Below are experts of layer 2 (counted from 0) of a mixture-of-experts language model. Rows are named gate (a neuron's input weights, with its number), up (a neuron's input weights, with its number) and show model dimensions 0-95. Each number is 200 + 20 x the weight over its row's rms, rounded and kept within 0 to 999.
Before each expert's rows: "mostly gets" lists some tokens that are sent to it at least half of the time. This comes from a sample of Wikipedia text that the model never trained on.

# expert 5
mostly gets: "\n", ", ", "\n\n", ") ", "- ", "), "
gate0,211,212,214,161,207,227,204,200,176,252,214,176,210,198,197,217,201,180,197,200,187,227,173,185,220,176,175,149,167,171,199,206,187,218,218,232,181,195,198,175,207,178,208,206,165,199,221,218,219,221,248,220,191,212,237,196,187,192,212,227,241,221,173,201,174,175,219,206,210,188,177,196,206,177,207,199,222,197,221,206,194,217,199,165,150,180,186,215,191,199,217,184,224,222,181,195
up0,206,201,235,161,230,217,202,199,200,231,227,173,195,196,215,216,179,178,218,199,181,221,189,210,202,175,161,163,167,178,193,230,207,181,196,189,201,198,194,162,206,187,209,226,177,199,217,193,205,209,256,213,173,180,192,197,192,165,227,234,234,219,163,218,169,214,200,213,219,196,183,189,219,176,204,228,222,202,245,208,182,228,185,180,159,193,173,223,163,199,199,176,203,218,187,192
gate1,203,198,217,205,243,212,214,228,212,215,200,172,172,214,225,186,189,216,186,232,193,210,205,166,190,245,208,192,238,212,216,198,187,173,192,196,196,211,213,166,205,214,190,217,195,180,224,182,188,198,236,168,198,209,210,182,226,194,194,229,230,210,210,220,182,206,172,208,200,210,223,229,218,176,209,194,243,205,197,203,231,207,209,209,193,198,205,211,225,230,216,180,181,182,176,224
up1,208,193,213,212,181,178,182,196,237,231,210,174,157,165,205,201,179,205,185,223,216,199,201,184,175,214,192,215,215,217,197,222,223,188,204,194,211,237,200,190,220,218,202,210,163,215,247,213,186,200,188,197,178,192,228,168,191,234,170,183,192,189,214,220,207,208,198,210,179,192,237,179,199,201,198,201,208,193,218,203,169,204,216,239,217,207,191,188,198,193,205,204,180,217,191,199
gate2,210,176,203,176,186,199,215,208,188,210,178,216,191,201,216,213,175,174,186,195,225,190,185,183,218,222,212,177,206,185,180,243,226,186,235,182,234,181,181,216,236,210,201,193,209,191,208,203,210,226,206,179,188,232,217,174,216,207,194,200,209,211,191,203,185,193,202,181,232,186,150,179,182,211,226,212,183,144,191,220,189,193,219,202,175,210,145,207,190,215,199,229,199,189,227,197
up2,202,189,205,199,182,204,208,196,200,200,182,195,207,184,207,194,199,191,195,198,191,201,200,190,195,189,222,166,207,229,172,233,228,191,205,175,205,195,197,211,215,210,204,183,234,182,205,204,210,210,216,223,174,215,203,139,247,198,202,217,224,211,207,199,182,193,197,185,205,199,169,194,184,199,226,213,221,141,209,224,177,197,252,206,178,220,176,215,206,211,175,248,200,185,206,182
gate3,216,177,222,201,196,216,221,177,223,222,198,174,215,213,199,249,206,228,213,189,186,242,201,198,192,212,223,196,225,207,178,210,192,171,229,217,190,206,189,214,207,159,227,218,207,184,208,189,170,195,178,187,177,221,181,215,196,196,235,193,209,210,201,206,199,224,196,190,188,197,186,232,213,192,164,204,187,179,211,216,193,172,202,199,163,218,207,208,206,225,209,185,231,257,185,217
up3,216,230,216,229,199,167,210,204,187,187,214,181,160,202,172,194,202,225,235,186,182,213,211,166,207,182,173,224,169,196,211,213,176,201,213,176,211,184,165,179,240,221,163,208,211,234,159,217,192,192,196,193,220,223,222,190,217,185,202,222,186,179,170,220,196,223,198,196,210,200,201,228,196,193,190,194,190,160,196,196,215,199,223,238,209,216,183,204,169,161,188,215,209,237,232,177
gate4,196,185,197,202,179,192,213,173,202,206,204,188,200,177,214,194,176,181,179,167,190,219,239,171,194,204,187,179,189,219,211,216,229,197,185,237,182,198,202,168,209,220,191,245,216,194,200,198,212,205,242,190,166,191,194,234,192,214,198,220,209,192,201,218,184,219,174,177,164,196,215,212,207,211,222,194,240,212,207,212,201,216,202,201,183,176,201,205,232,210,225,204,180,165,219,207
up4,211,213,216,174,206,214,212,223,171,209,197,193,194,205,179,191,237,197,222,229,208,198,141,199,195,202,209,208,207,164,218,158,194,226,225,171,227,212,197,206,191,205,199,154,179,225,190,210,204,193,133,191,215,229,183,176,195,164,181,193,202,198,240,198,212,206,202,195,217,227,199,202,207,198,187,210,198,193,211,216,217,190,208,170,214,191,176,228,172,194,201,196,227,199,172,181
gate5,242,176,220,199,204,190,202,210,199,148,193,206,180,173,219,193,199,222,217,190,231,180,182,176,246,228,226,172,215,217,214,171,254,185,187,222,209,176,178,248,213,206,194,172,206,233,194,223,191,132,199,183,228,190,169,193,185,221,202,182,183,198,183,206,212,198,189,179,207,186,209,208,201,201,205,196,195,188,215,194,173,210,167,204,198,202,203,230,190,185,188,182,217,212,217,231
up5,154,218,181,194,206,219,203,192,226,204,186,212,212,200,209,215,216,174,189,197,159,226,200,189,176,174,170,166,191,194,191,218,182,235,229,218,187,210,178,208,176,196,198,189,225,194,200,194,202,228,233,206,211,210,206,200,189,193,223,229,207,185,222,183,192,214,200,198,198,205,178,219,198,197,191,223,208,226,223,178,228,161,234,199,202,212,203,183,196,185,218,254,150,200,149,158
gate6,213,205,191,179,199,200,175,202,199,178,181,222,214,179,234,202,198,166,159,207,200,228,212,199,222,199,210,190,202,198,246,244,169,178,207,224,213,210,179,240,209,195,209,215,178,245,198,207,160,149,235,218,237,188,194,183,188,205,227,226,236,228,195,218,232,204,168,218,189,195,207,223,182,218,209,216,194,191,232,196,175,213,166,202,236,203,226,206,215,219,199,163,200,205,204,207
up6,198,221,192,176,215,203,175,213,194,170,193,213,205,187,250,187,191,203,205,180,190,209,216,181,195,202,233,203,205,213,193,247,227,193,181,201,210,194,174,243,195,179,186,232,199,249,193,229,186,176,242,208,225,204,183,159,182,198,198,205,221,203,208,201,218,184,196,225,223,172,194,195,147,223,189,213,179,211,212,217,211,217,192,211,222,244,229,220,226,226,189,176,180,249,161,237
gate7,211,227,228,188,171,212,198,200,210,205,215,190,198,190,200,178,171,197,190,193,177,215,211,227,187,173,215,207,181,196,216,168,176,208,180,163,222,175,218,198,233,235,203,210,233,146,225,211,211,241,215,191,207,201,192,177,203,182,241,195,208,183,205,209,203,200,228,221,160,226,216,199,190,202,192,157,180,205,190,206,175,224,191,200,196,195,176,207,193,214,187,210,174,203,183,182
up7,188,190,231,226,200,187,184,177,199,215,203,170,194,233,225,197,222,163,220,213,184,200,149,220,196,191,219,210,173,204,191,173,166,204,183,187,230,188,186,206,215,209,203,202,169,164,195,192,191,221,205,218,204,218,193,178,190,204,200,207,194,203,194,197,212,206,210,195,164,204,190,192,157,188,201,169,190,219,200,211,194,223,215,180,196,227,216,232,225,247,185,222,171,142,182,167
gate8,208,227,159,198,186,179,222,210,237,190,174,209,175,157,210,182,156,225,233,219,195,202,212,209,215,221,201,198,203,234,232,194,209,193,201,185,177,203,227,197,226,175,215,199,161,211,188,190,207,180,190,185,163,198,230,181,215,215,185,167,215,201,202,201,225,239,224,206,196,206,208,181,217,197,176,224,180,193,188,188,172,196,219,217,227,188,217,198,235,227,204,154,212,228,202,205
up8,191,169,237,169,225,233,188,173,183,211,204,173,212,214,190,218,204,184,200,189,225,185,196,200,185,173,180,198,219,169,179,224,225,165,186,203,246,185,196,215,199,187,221,220,224,163,183,192,195,205,244,238,215,225,196,234,200,197,212,192,215,237,185,184,187,202,199,237,202,166,209,192,225,217,194,161,218,222,214,197,235,223,209,204,172,231,188,226,180,170,188,232,176,216,217,210
gate9,192,150,217,142,214,183,183,192,203,181,197,200,225,177,194,197,190,217,199,233,193,171,156,213,189,202,206,194,173,188,202,221,206,190,213,207,202,247,204,188,219,211,208,224,168,181,225,203,173,198,213,261,216,219,227,203,195,220,198,222,159,212,200,205,218,246,202,182,221,220,232,198,176,186,180,199,219,222,223,191,186,205,197,187,191,221,225,228,217,182,225,191,182,197,201,197
up9,225,202,237,184,188,209,193,215,221,191,189,179,230,173,218,180,196,187,210,194,195,185,176,203,196,210,214,204,203,204,167,221,234,202,203,186,159,233,215,212,220,161,236,173,207,193,190,190,208,167,205,200,200,185,196,193,202,188,192,190,183,207,186,192,198,194,191,232,194,208,233,213,174,177,255,195,224,222,210,187,196,193,174,213,190,182,186,186,190,170,191,191,176,205,188,216
gate10,169,165,171,191,208,232,228,233,208,217,215,207,235,194,194,186,167,214,164,176,213,193,216,205,236,210,173,194,198,196,186,217,218,235,218,222,188,227,176,186,214,223,224,212,192,206,219,212,216,191,198,178,207,145,224,231,194,200,220,158,214,182,192,204,175,244,171,200,198,212,224,220,217,206,196,205,212,206,218,170,197,193,197,248,221,224,218,220,203,164,184,185,237,206,224,179
up10,197,220,177,227,201,182,208,213,216,207,232,219,195,193,217,185,220,194,149,181,185,242,205,186,243,241,178,227,169,177,205,218,215,203,201,174,160,222,226,202,198,207,165,218,161,204,236,186,174,232,191,198,192,159,197,209,188,204,203,182,203,214,193,212,204,217,221,190,183,230,199,217,227,225,217,216,207,219,194,199,157,201,197,195,193,181,178,216,190,211,185,212,193,227,172,181

# expert 2
mostly gets: "and ", "(", "of ", "to ", "with ", "in "
gate0,189,207,214,226,218,195,181,208,213,202,200,213,187,193,203,157,178,200,208,220,208,181,216,202,224,210,188,196,220,201,156,236,236,188,207,211,198,172,206,217,204,200,169,203,193,191,208,224,227,229,200,195,212,157,168,210,206,213,166,201,215,213,199,203,188,179,225,198,223,203,154,233,229,168,172,179,214,203,211,165,222,194,217,224,217,243,209,180,175,212,218,165,233,186,193,231
up0,197,211,221,226,176,200,184,191,197,168,203,210,211,186,223,179,199,211,202,227,195,224,225,213,210,212,168,174,222,168,160,237,200,197,167,225,221,176,184,201,206,200,208,207,209,190,210,221,215,231,211,191,211,170,188,191,201,173,206,205,194,230,212,211,195,195,187,207,193,185,151,216,253,198,186,179,223,161,220,185,179,189,211,204,216,221,151,222,206,200,199,190,154,224,245,204
gate1,149,218,191,227,216,194,231,163,173,174,208,213,206,229,206,179,203,222,176,197,179,189,195,214,200,189,227,178,212,205,185,169,201,200,179,214,227,194,169,201,202,210,207,186,181,232,211,221,169,209,164,201,198,212,212,183,194,182,248,185,188,226,150,179,210,216,198,224,202,213,204,199,219,233,223,209,200,203,212,228,212,205,164,183,197,215,209,176,171,198,192,182,221,198,195,253
up1,188,238,171,220,218,195,219,163,215,195,250,182,231,170,189,197,183,222,158,182,188,199,212,207,213,212,225,179,203,206,214,168,190,217,233,218,195,177,189,194,215,199,184,197,190,210,206,210,168,211,164,204,228,198,213,211,191,215,247,215,206,195,209,215,208,212,199,152,144,236,219,169,186,188,204,203,187,209,214,192,216,218,181,184,244,188,227,210,179,225,183,191,187,185,214,194
gate2,186,193,236,197,195,170,178,163,190,204,194,181,181,176,180,174,166,223,251,179,217,228,193,179,216,207,204,209,180,218,191,187,200,240,201,204,204,178,187,198,236,252,224,187,210,177,169,212,216,223,223,196,226,165,212,228,230,162,197,189,205,170,210,211,200,203,187,213,173,205,187,185,177,226,200,197,207,181,206,203,212,174,204,207,186,218,176,272,180,183,208,178,199,187,209,225
up2,224,192,198,217,198,185,208,167,206,226,176,146,188,199,189,214,183,230,240,216,208,205,191,197,246,229,211,203,178,184,206,209,211,206,192,233,236,207,195,192,225,250,190,184,165,222,174,193,212,208,189,220,228,197,191,229,223,191,194,166,173,223,212,198,197,171,210,245,198,197,206,194,178,175,246,196,177,201,210,191,199,150,213,216,190,203,174,212,248,188,198,165,211,245,216,192
gate3,208,215,155,232,192,190,163,187,183,200,215,196,202,213,232,224,219,195,222,216,205,173,218,200,174,225,175,232,195,202,210,206,209,186,175,200,198,194,204,194,214,171,201,201,213,207,207,192,212,186,170,198,222,196,179,223,246,157,205,202,227,192,188,215,200,174,178,194,207,160,185,182,228,200,201,221,209,204,206,207,214,175,199,206,197,223,251,208,210,231,182,231,153,170,208,187
up3,169,194,251,212,213,190,246,218,235,189,168,231,202,198,208,229,175,201,224,219,224,210,228,201,211,179,221,185,195,212,204,187,185,187,202,186,215,176,196,192,172,256,199,187,220,213,195,212,197,203,220,181,184,230,191,159,137,219,195,192,215,192,197,157,201,198,222,196,201,199,203,217,186,193,199,183,199,204,190,175,167,242,213,178,224,205,188,204,186,181,236,161,216,190,208,212
gate4,211,204,183,211,195,215,181,206,242,171,173,148,208,199,226,185,244,182,213,189,196,189,149,211,201,169,212,178,229,177,196,215,216,214,203,175,201,202,241,237,171,212,211,196,172,211,212,203,201,234,218,190,199,182,173,231,195,182,213,236,200,193,188,178,250,176,211,189,209,197,168,194,203,176,217,208,197,210,196,238,202,201,242,183,177,190,193,197,206,211,209,177,213,180,174,209
up4,207,169,234,191,162,221,191,178,227,190,188,223,219,229,172,186,195,239,188,168,191,195,219,196,248,202,193,180,219,168,214,212,212,180,198,216,207,216,195,196,201,210,202,208,184,196,199,205,225,182,243,190,198,203,220,225,186,228,188,210,179,180,166,190,206,200,143,184,224,225,215,229,164,180,213,197,190,175,229,210,216,163,173,211,215,190,224,189,207,202,185,201,204,187,191,208
gate5,191,186,167,215,184,198,205,201,214,162,209,234,175,207,203,179,219,198,200,226,189,206,236,191,186,199,189,200,193,194,200,201,240,226,152,179,192,184,222,187,205,240,202,227,205,206,180,178,204,165,224,184,200,177,186,185,248,227,210,208,219,207,182,177,209,179,193,231,203,189,180,178,212,200,183,194,201,199,206,181,207,200,182,179,207,206,237,170,235,183,135,228,188,188,225,166
up5,223,188,213,176,243,189,201,206,179,214,211,215,172,207,178,239,216,203,212,184,186,244,207,217,189,208,197,231,215,221,175,194,196,198,215,213,198,170,207,190,192,173,209,194,205,227,195,197,217,194,182,220,194,211,208,171,173,196,197,243,199,205,216,222,188,218,227,200,204,143,219,209,209,217,200,200,235,197,221,217,192,198,213,215,153,195,171,208,211,203,218,188,191,233,223,194
gate6,212,189,228,206,208,195,197,172,185,178,201,219,182,201,196,190,194,186,193,226,162,219,203,206,173,204,175,189,212,173,186,201,193,184,187,158,192,158,217,209,201,199,184,201,205,201,194,240,167,229,207,228,202,198,234,195,221,210,192,197,191,226,196,196,171,208,172,219,218,198,210,173,168,204,226,153,232,224,206,206,218,186,221,177,178,181,178,207,137,222,193,188,138,205,191,201
up6,182,203,171,176,204,177,231,216,203,194,194,204,235,196,197,225,203,200,215,221,231,187,217,221,180,214,187,189,212,216,237,199,177,221,215,188,207,217,216,237,184,209,247,194,202,188,202,187,215,189,223,176,192,194,167,214,205,189,182,176,212,208,227,195,217,203,185,206,136,233,189,164,248,206,209,247,191,175,180,242,197,247,228,194,203,168,223,188,207,192,204,156,205,170,196,214
gate7,187,235,185,240,183,193,189,229,220,184,207,249,216,208,242,211,172,193,210,193,210,180,201,202,194,179,179,170,193,188,214,220,220,197,189,200,208,210,218,166,183,196,195,181,179,182,187,200,188,178,224,215,211,214,206,228,216,216,237,174,222,187,204,172,156,208,189,177,172,190,218,244,182,218,211,199,181,228,214,165,214,184,205,178,193,197,198,203,212,214,228,219,183,189,196,225
up7,173,203,190,250,161,215,212,216,214,179,193,232,186,202,222,217,171,211,218,188,215,201,215,151,184,196,199,219,192,197,227,208,193,222,190,171,214,203,190,180,204,193,161,195,187,199,183,189,190,177,221,201,215,210,196,260,219,188,246,192,241,209,215,189,170,169,190,183,195,172,191,234,162,198,191,212,166,211,185,120,213,199,195,183,209,185,183,217,215,226,217,213,203,177,185,216
gate8,179,199,186,231,176,183,184,211,193,176,202,205,200,196,161,204,183,209,183,214,162,241,216,200,232,212,230,192,212,193,194,211,218,226,199,196,187,201,183,208,201,200,222,196,200,204,213,191,195,183,217,198,180,182,183,208,204,188,246,231,207,225,160,209,215,205,185,173,185,211,209,223,169,195,193,196,241,204,212,182,212,164,213,221,203,204,165,186,191,190,203,210,186,194,169,164
up8,185,196,233,210,190,176,193,210,195,155,207,185,227,212,194,204,228,174,197,215,181,201,204,226,236,184,213,203,203,208,215,214,196,190,217,214,194,181,211,215,212,200,210,214,191,203,237,146,227,200,210,203,200,212,216,190,198,215,198,239,196,215,187,199,212,173,181,187,174,222,182,222,227,190,209,187,207,186,200,223,223,218,215,216,205,207,196,169,181,191,206,204,191,205,221,175
gate9,199,207,214,213,207,174,176,226,205,195,209,221,204,229,202,189,216,187,219,206,196,192,216,191,232,173,185,220,207,217,190,173,176,172,205,189,175,206,167,188,200,221,213,211,189,225,196,230,207,186,165,215,233,180,196,199,233,206,173,216,179,219,210,165,220,217,219,219,187,186,196,204,195,200,206,192,209,226,150,211,164,228,230,205,191,215,174,196,194,221,206,208,217,213,223,220
up9,196,202,214,238,177,205,218,180,170,208,221,178,191,183,218,192,175,183,212,206,221,224,205,203,200,214,224,176,208,203,197,245,193,227,179,222,213,186,214,197,224,229,194,207,213,194,193,186,165,195,229,193,201,234,188,199,162,210,215,196,229,202,211,230,211,222,197,188,214,209,211,204,179,215,191,178,245,205,223,186,212,202,193,191,183,189,190,222,205,187,179,168,174,190,188,194
gate10,217,244,246,211,192,199,168,194,201,189,237,174,209,183,210,175,198,194,220,203,197,198,157,205,205,229,228,195,186,197,199,199,220,198,200,232,197,173,168,233,204,207,182,214,207,172,199,166,212,226,192,210,215,203,214,193,203,226,172,216,177,202,223,163,193,202,212,218,209,235,220,181,208,184,204,180,193,191,154,215,233,163,238,211,194,203,199,177,210,202,224,202,222,213,226,185
up10,216,190,218,200,184,209,203,186,245,208,221,205,178,202,199,193,240,198,224,198,184,188,161,253,193,231,245,211,208,230,194,182,232,188,220,222,183,202,167,206,222,222,210,206,203,216,194,202,198,210,202,219,187,169,222,205,211,236,153,201,214,210,195,199,196,184,226,213,203,216,209,187,207,197,196,195,183,213,180,218,235,169,197,214,187,215,190,182,199,222,204,219,205,213,228,185

# expert 1
mostly gets: "201", "196", "198", "200", "195", "197"
gate0,189,191,199,204,209,209,167,198,219,217,156,178,177,205,188,190,204,238,213,206,201,198,222,235,181,202,209,230,215,212,198,179,204,202,200,213,214,182,183,212,171,229,225,189,195,206,216,202,160,181,239,173,157,208,162,166,226,205,221,198,213,204,187,196,223,212,201,181,198,197,206,184,204,203,217,178,247,184,187,215,211,140,192,230,204,219,202,231,205,237,212,199,222,217,229,219
up0,213,229,226,175,215,218,239,169,180,195,215,190,194,192,156,214,217,208,192,200,172,196,193,173,206,223,195,222,215,217,198,217,199,231,218,173,182,255,194,183,245,173,146,249,215,203,222,173,231,224,190,207,160,193,231,213,195,188,197,191,173,199,197,216,182,207,193,239,156,229,225,202,178,213,193,226,178,186,229,216,189,245,227,181,208,182,210,209,186,222,182,208,192,216,221,234
gate1,243,185,198,177,183,191,202,201,198,231,191,204,190,215,177,211,187,194,205,184,203,190,174,212,206,206,212,215,223,198,178,222,156,200,198,217,236,186,212,195,201,202,202,171,205,201,202,184,178,237,195,211,179,190,202,202,202,179,240,208,190,184,189,241,172,204,165,161,244,244,188,182,202,203,206,204,185,171,233,180,220,185,227,173,214,204,219,193,197,182,202,226,200,170,208,221
up1,211,206,206,232,218,207,206,196,214,174,197,231,226,187,212,202,251,182,195,176,184,207,207,188,183,216,215,212,190,199,204,162,245,206,189,196,173,205,204,204,196,206,203,227,226,205,198,250,223,195,205,204,225,191,207,200,217,209,180,217,194,215,197,155,205,173,239,226,194,171,228,210,209,179,204,191,176,214,170,198,182,224,184,232,217,212,182,193,227,196,187,194,180,224,176,203
gate2,144,197,179,171,199,212,215,205,242,234,188,160,201,211,211,217,210,226,193,214,192,213,207,203,198,225,196,224,207,187,180,218,171,250,198,201,203,227,229,186,214,200,214,227,185,223,212,212,165,221,197,199,174,201,205,202,206,180,192,224,198,209,217,184,215,218,189,204,168,225,229,198,204,205,215,183,241,173,235,211,177,193,220,207,207,251,199,193,220,190,193,189,233,200,211,190
up2,143,207,199,161,207,189,195,228,192,195,174,182,215,224,202,190,173,200,201,198,219,223,201,199,199,191,191,237,214,206,197,231,181,234,214,193,228,199,199,192,142,205,220,186,169,229,214,215,200,207,199,201,163,188,214,195,173,201,220,207,199,203,237,176,214,225,188,190,190,203,209,208,207,178,229,203,184,186,245,201,197,193,225,208,215,230,176,209,191,213,169,197,220,226,177,204
gate3,188,198,199,194,210,229,182,192,166,200,174,200,166,199,205,208,214,185,172,177,210,205,179,215,203,198,203,201,188,215,164,222,181,212,213,198,180,202,177,196,207,177,219,237,205,163,182,224,190,194,188,216,204,174,196,223,173,203,201,204,169,223,220,210,197,183,183,177,168,202,195,227,202,176,208,196,192,212,212,212,191,211,219,207,230,210,208,194,191,204,201,202,174,182,192,234
up3,205,206,208,175,173,200,158,207,196,179,194,205,166,243,176,207,167,179,217,198,209,185,179,196,186,228,205,217,196,200,214,177,165,226,213,203,191,156,161,210,220,214,206,215,205,165,195,209,174,215,195,222,213,207,195,182,203,239,166,187,182,222,187,211,181,192,193,186,215,198,171,222,204,195,202,210,183,182,227,205,167,198,177,195,187,195,186,195,191,192,179,233,200,207,201,206
gate4,190,207,221,184,194,198,212,202,201,186,210,197,201,221,195,179,191,185,183,188,218,195,175,221,201,229,197,176,258,183,202,206,198,217,207,206,202,197,225,185,213,196,222,217,222,207,230,226,223,239,160,203,190,179,193,220,215,203,161,168,199,214,204,248,200,190,145,208,198,224,213,174,169,193,195,202,242,206,235,231,197,221,202,189,215,210,214,172,164,223,190,187,196,209,190,228
up4,204,194,237,194,205,213,210,193,202,206,231,206,210,210,199,184,187,180,192,188,207,208,172,212,221,216,210,186,250,183,210,217,211,228,194,211,204,187,245,191,202,190,213,214,249,216,233,212,213,237,172,230,209,173,184,212,218,195,182,184,196,200,189,258,187,195,132,194,191,205,200,165,188,217,202,203,239,210,210,218,202,227,202,193,221,192,198,164,173,224,196,198,212,208,188,223
gate5,186,201,193,217,203,184,175,209,205,189,188,196,198,191,201,191,204,219,211,226,192,185,202,174,188,192,212,202,216,188,219,190,241,208,179,160,204,198,213,210,219,202,233,210,198,214,175,196,225,233,235,181,227,204,197,198,166,207,205,232,177,166,207,204,209,214,174,212,227,205,210,201,196,175,171,197,173,212,218,205,192,209,218,246,241,219,237,209,209,185,207,203,206,201,182,214
up5,195,195,184,199,189,222,179,163,180,224,206,210,200,223,177,204,210,183,198,209,184,183,199,221,216,218,215,198,200,202,210,209,180,210,218,206,204,219,168,220,203,211,190,188,197,207,229,229,162,216,172,199,142,181,150,214,183,214,223,168,237,231,206,202,221,194,218,207,209,242,159,160,227,204,229,212,213,186,199,219,193,203,230,200,215,215,154,243,215,221,165,225,192,223,203,202
gate6,202,191,179,211,202,176,215,209,208,171,205,206,186,196,203,230,173,213,248,198,186,170,218,215,199,219,200,173,206,188,184,227,201,157,202,203,193,223,187,186,233,187,223,208,232,220,162,179,256,232,197,171,215,214,217,218,213,171,198,199,250,230,224,200,198,182,227,193,213,148,172,219,202,204,209,188,216,171,187,190,180,174,211,219,207,175,191,171,219,193,198,199,214,182,182,237
up6,214,206,203,214,199,192,195,181,171,229,214,196,200,161,192,197,167,206,207,182,177,226,210,194,185,191,207,200,185,241,223,158,212,210,196,199,170,182,177,216,182,198,211,193,194,182,187,194,218,199,206,204,190,226,190,208,186,191,209,225,177,149,165,214,211,190,202,178,187,200,196,193,206,190,150,198,211,208,165,212,200,198,176,208,188,208,240,198,203,204,233,205,208,185,194,208
gate7,185,223,233,210,207,203,218,182,239,201,156,187,162,220,161,214,225,180,180,205,185,192,230,153,193,202,213,218,194,194,214,180,192,182,201,205,203,182,185,190,230,199,188,210,210,194,213,199,198,203,202,157,162,195,220,191,175,206,193,199,180,199,186,242,207,216,179,195,170,222,202,186,222,186,177,241,161,197,196,174,186,205,235,204,195,163,217,212,204,246,198,225,159,184,202,226
up7,205,190,160,198,209,212,190,207,201,205,208,211,233,211,220,176,158,227,179,219,231,195,201,193,204,175,200,173,182,205,197,185,202,228,200,194,194,215,196,198,178,205,206,183,199,198,186,187,216,175,178,188,224,191,201,227,234,177,203,209,193,206,189,199,211,201,228,207,258,181,190,189,172,178,198,174,209,215,185,218,224,212,191,210,199,217,162,180,185,189,212,168,228,224,174,159
gate8,204,186,174,228,220,197,181,196,191,229,189,184,189,179,209,202,214,212,221,234,186,194,191,204,222,227,202,180,199,186,180,158,194,179,230,202,206,182,209,196,218,194,189,194,200,163,202,249,193,207,203,213,234,204,223,218,231,214,146,226,217,195,240,221,220,240,191,195,182,212,181,223,193,196,220,203,189,232,226,222,180,207,207,194,197,184,190,245,207,224,190,193,228,235,199,175
up8,218,229,143,239,185,200,179,181,194,215,198,204,163,177,172,230,210,184,206,184,170,212,174,180,222,203,198,184,188,217,188,171,193,204,205,177,225,197,208,244,244,185,186,179,184,181,192,194,209,218,215,185,232,234,185,224,215,167,161,220,188,207,216,195,212,198,193,195,193,186,206,193,187,185,218,178,215,218,204,239,207,205,186,198,216,187,209,207,210,196,190,232,233,213,174,206
gate9,207,208,166,191,188,224,200,207,199,184,178,198,224,194,196,271,200,201,206,204,217,234,171,200,200,202,226,205,188,238,195,198,210,181,179,191,214,172,211,181,221,210,202,213,189,236,184,211,181,176,227,209,178,195,198,180,205,221,209,214,185,202,203,190,222,212,200,218,162,225,212,240,194,168,172,218,189,181,206,176,205,168,191,179,196,193,187,234,189,197,141,221,186,183,224,226
up9,193,208,168,199,212,228,197,219,211,178,166,226,214,192,194,244,192,239,201,191,239,231,164,199,186,213,208,224,198,229,185,189,202,213,182,180,231,169,192,177,212,232,193,212,223,242,176,247,191,191,228,181,207,193,202,174,192,200,219,206,174,170,179,222,205,226,205,215,207,236,201,215,202,184,189,216,197,186,198,197,198,148,220,158,212,185,202,225,169,211,175,202,205,207,220,204
gate10,194,223,245,203,201,204,186,198,172,188,197,225,221,172,218,190,206,178,212,205,210,198,212,211,196,207,219,234,196,186,209,238,236,192,199,180,191,216,197,175,217,218,200,239,191,195,222,187,206,218,211,191,206,181,192,206,185,210,207,214,192,174,212,190,197,218,212,217,213,169,171,204,234,214,190,202,198,196,249,212,188,197,202,197,218,235,208,213,192,239,183,194,184,206,202,203
up10,209,207,151,189,200,187,203,205,253,208,222,170,194,230,178,217,190,222,196,195,211,189,187,212,197,179,191,184,208,182,164,171,201,196,203,206,225,204,202,206,190,193,185,170,202,201,158,225,219,197,200,221,210,225,193,192,233,178,200,199,189,211,197,186,208,208,196,170,199,229,238,196,147,183,208,207,222,208,168,174,210,213,214,227,197,164,173,196,205,172,192,208,222,205,184,196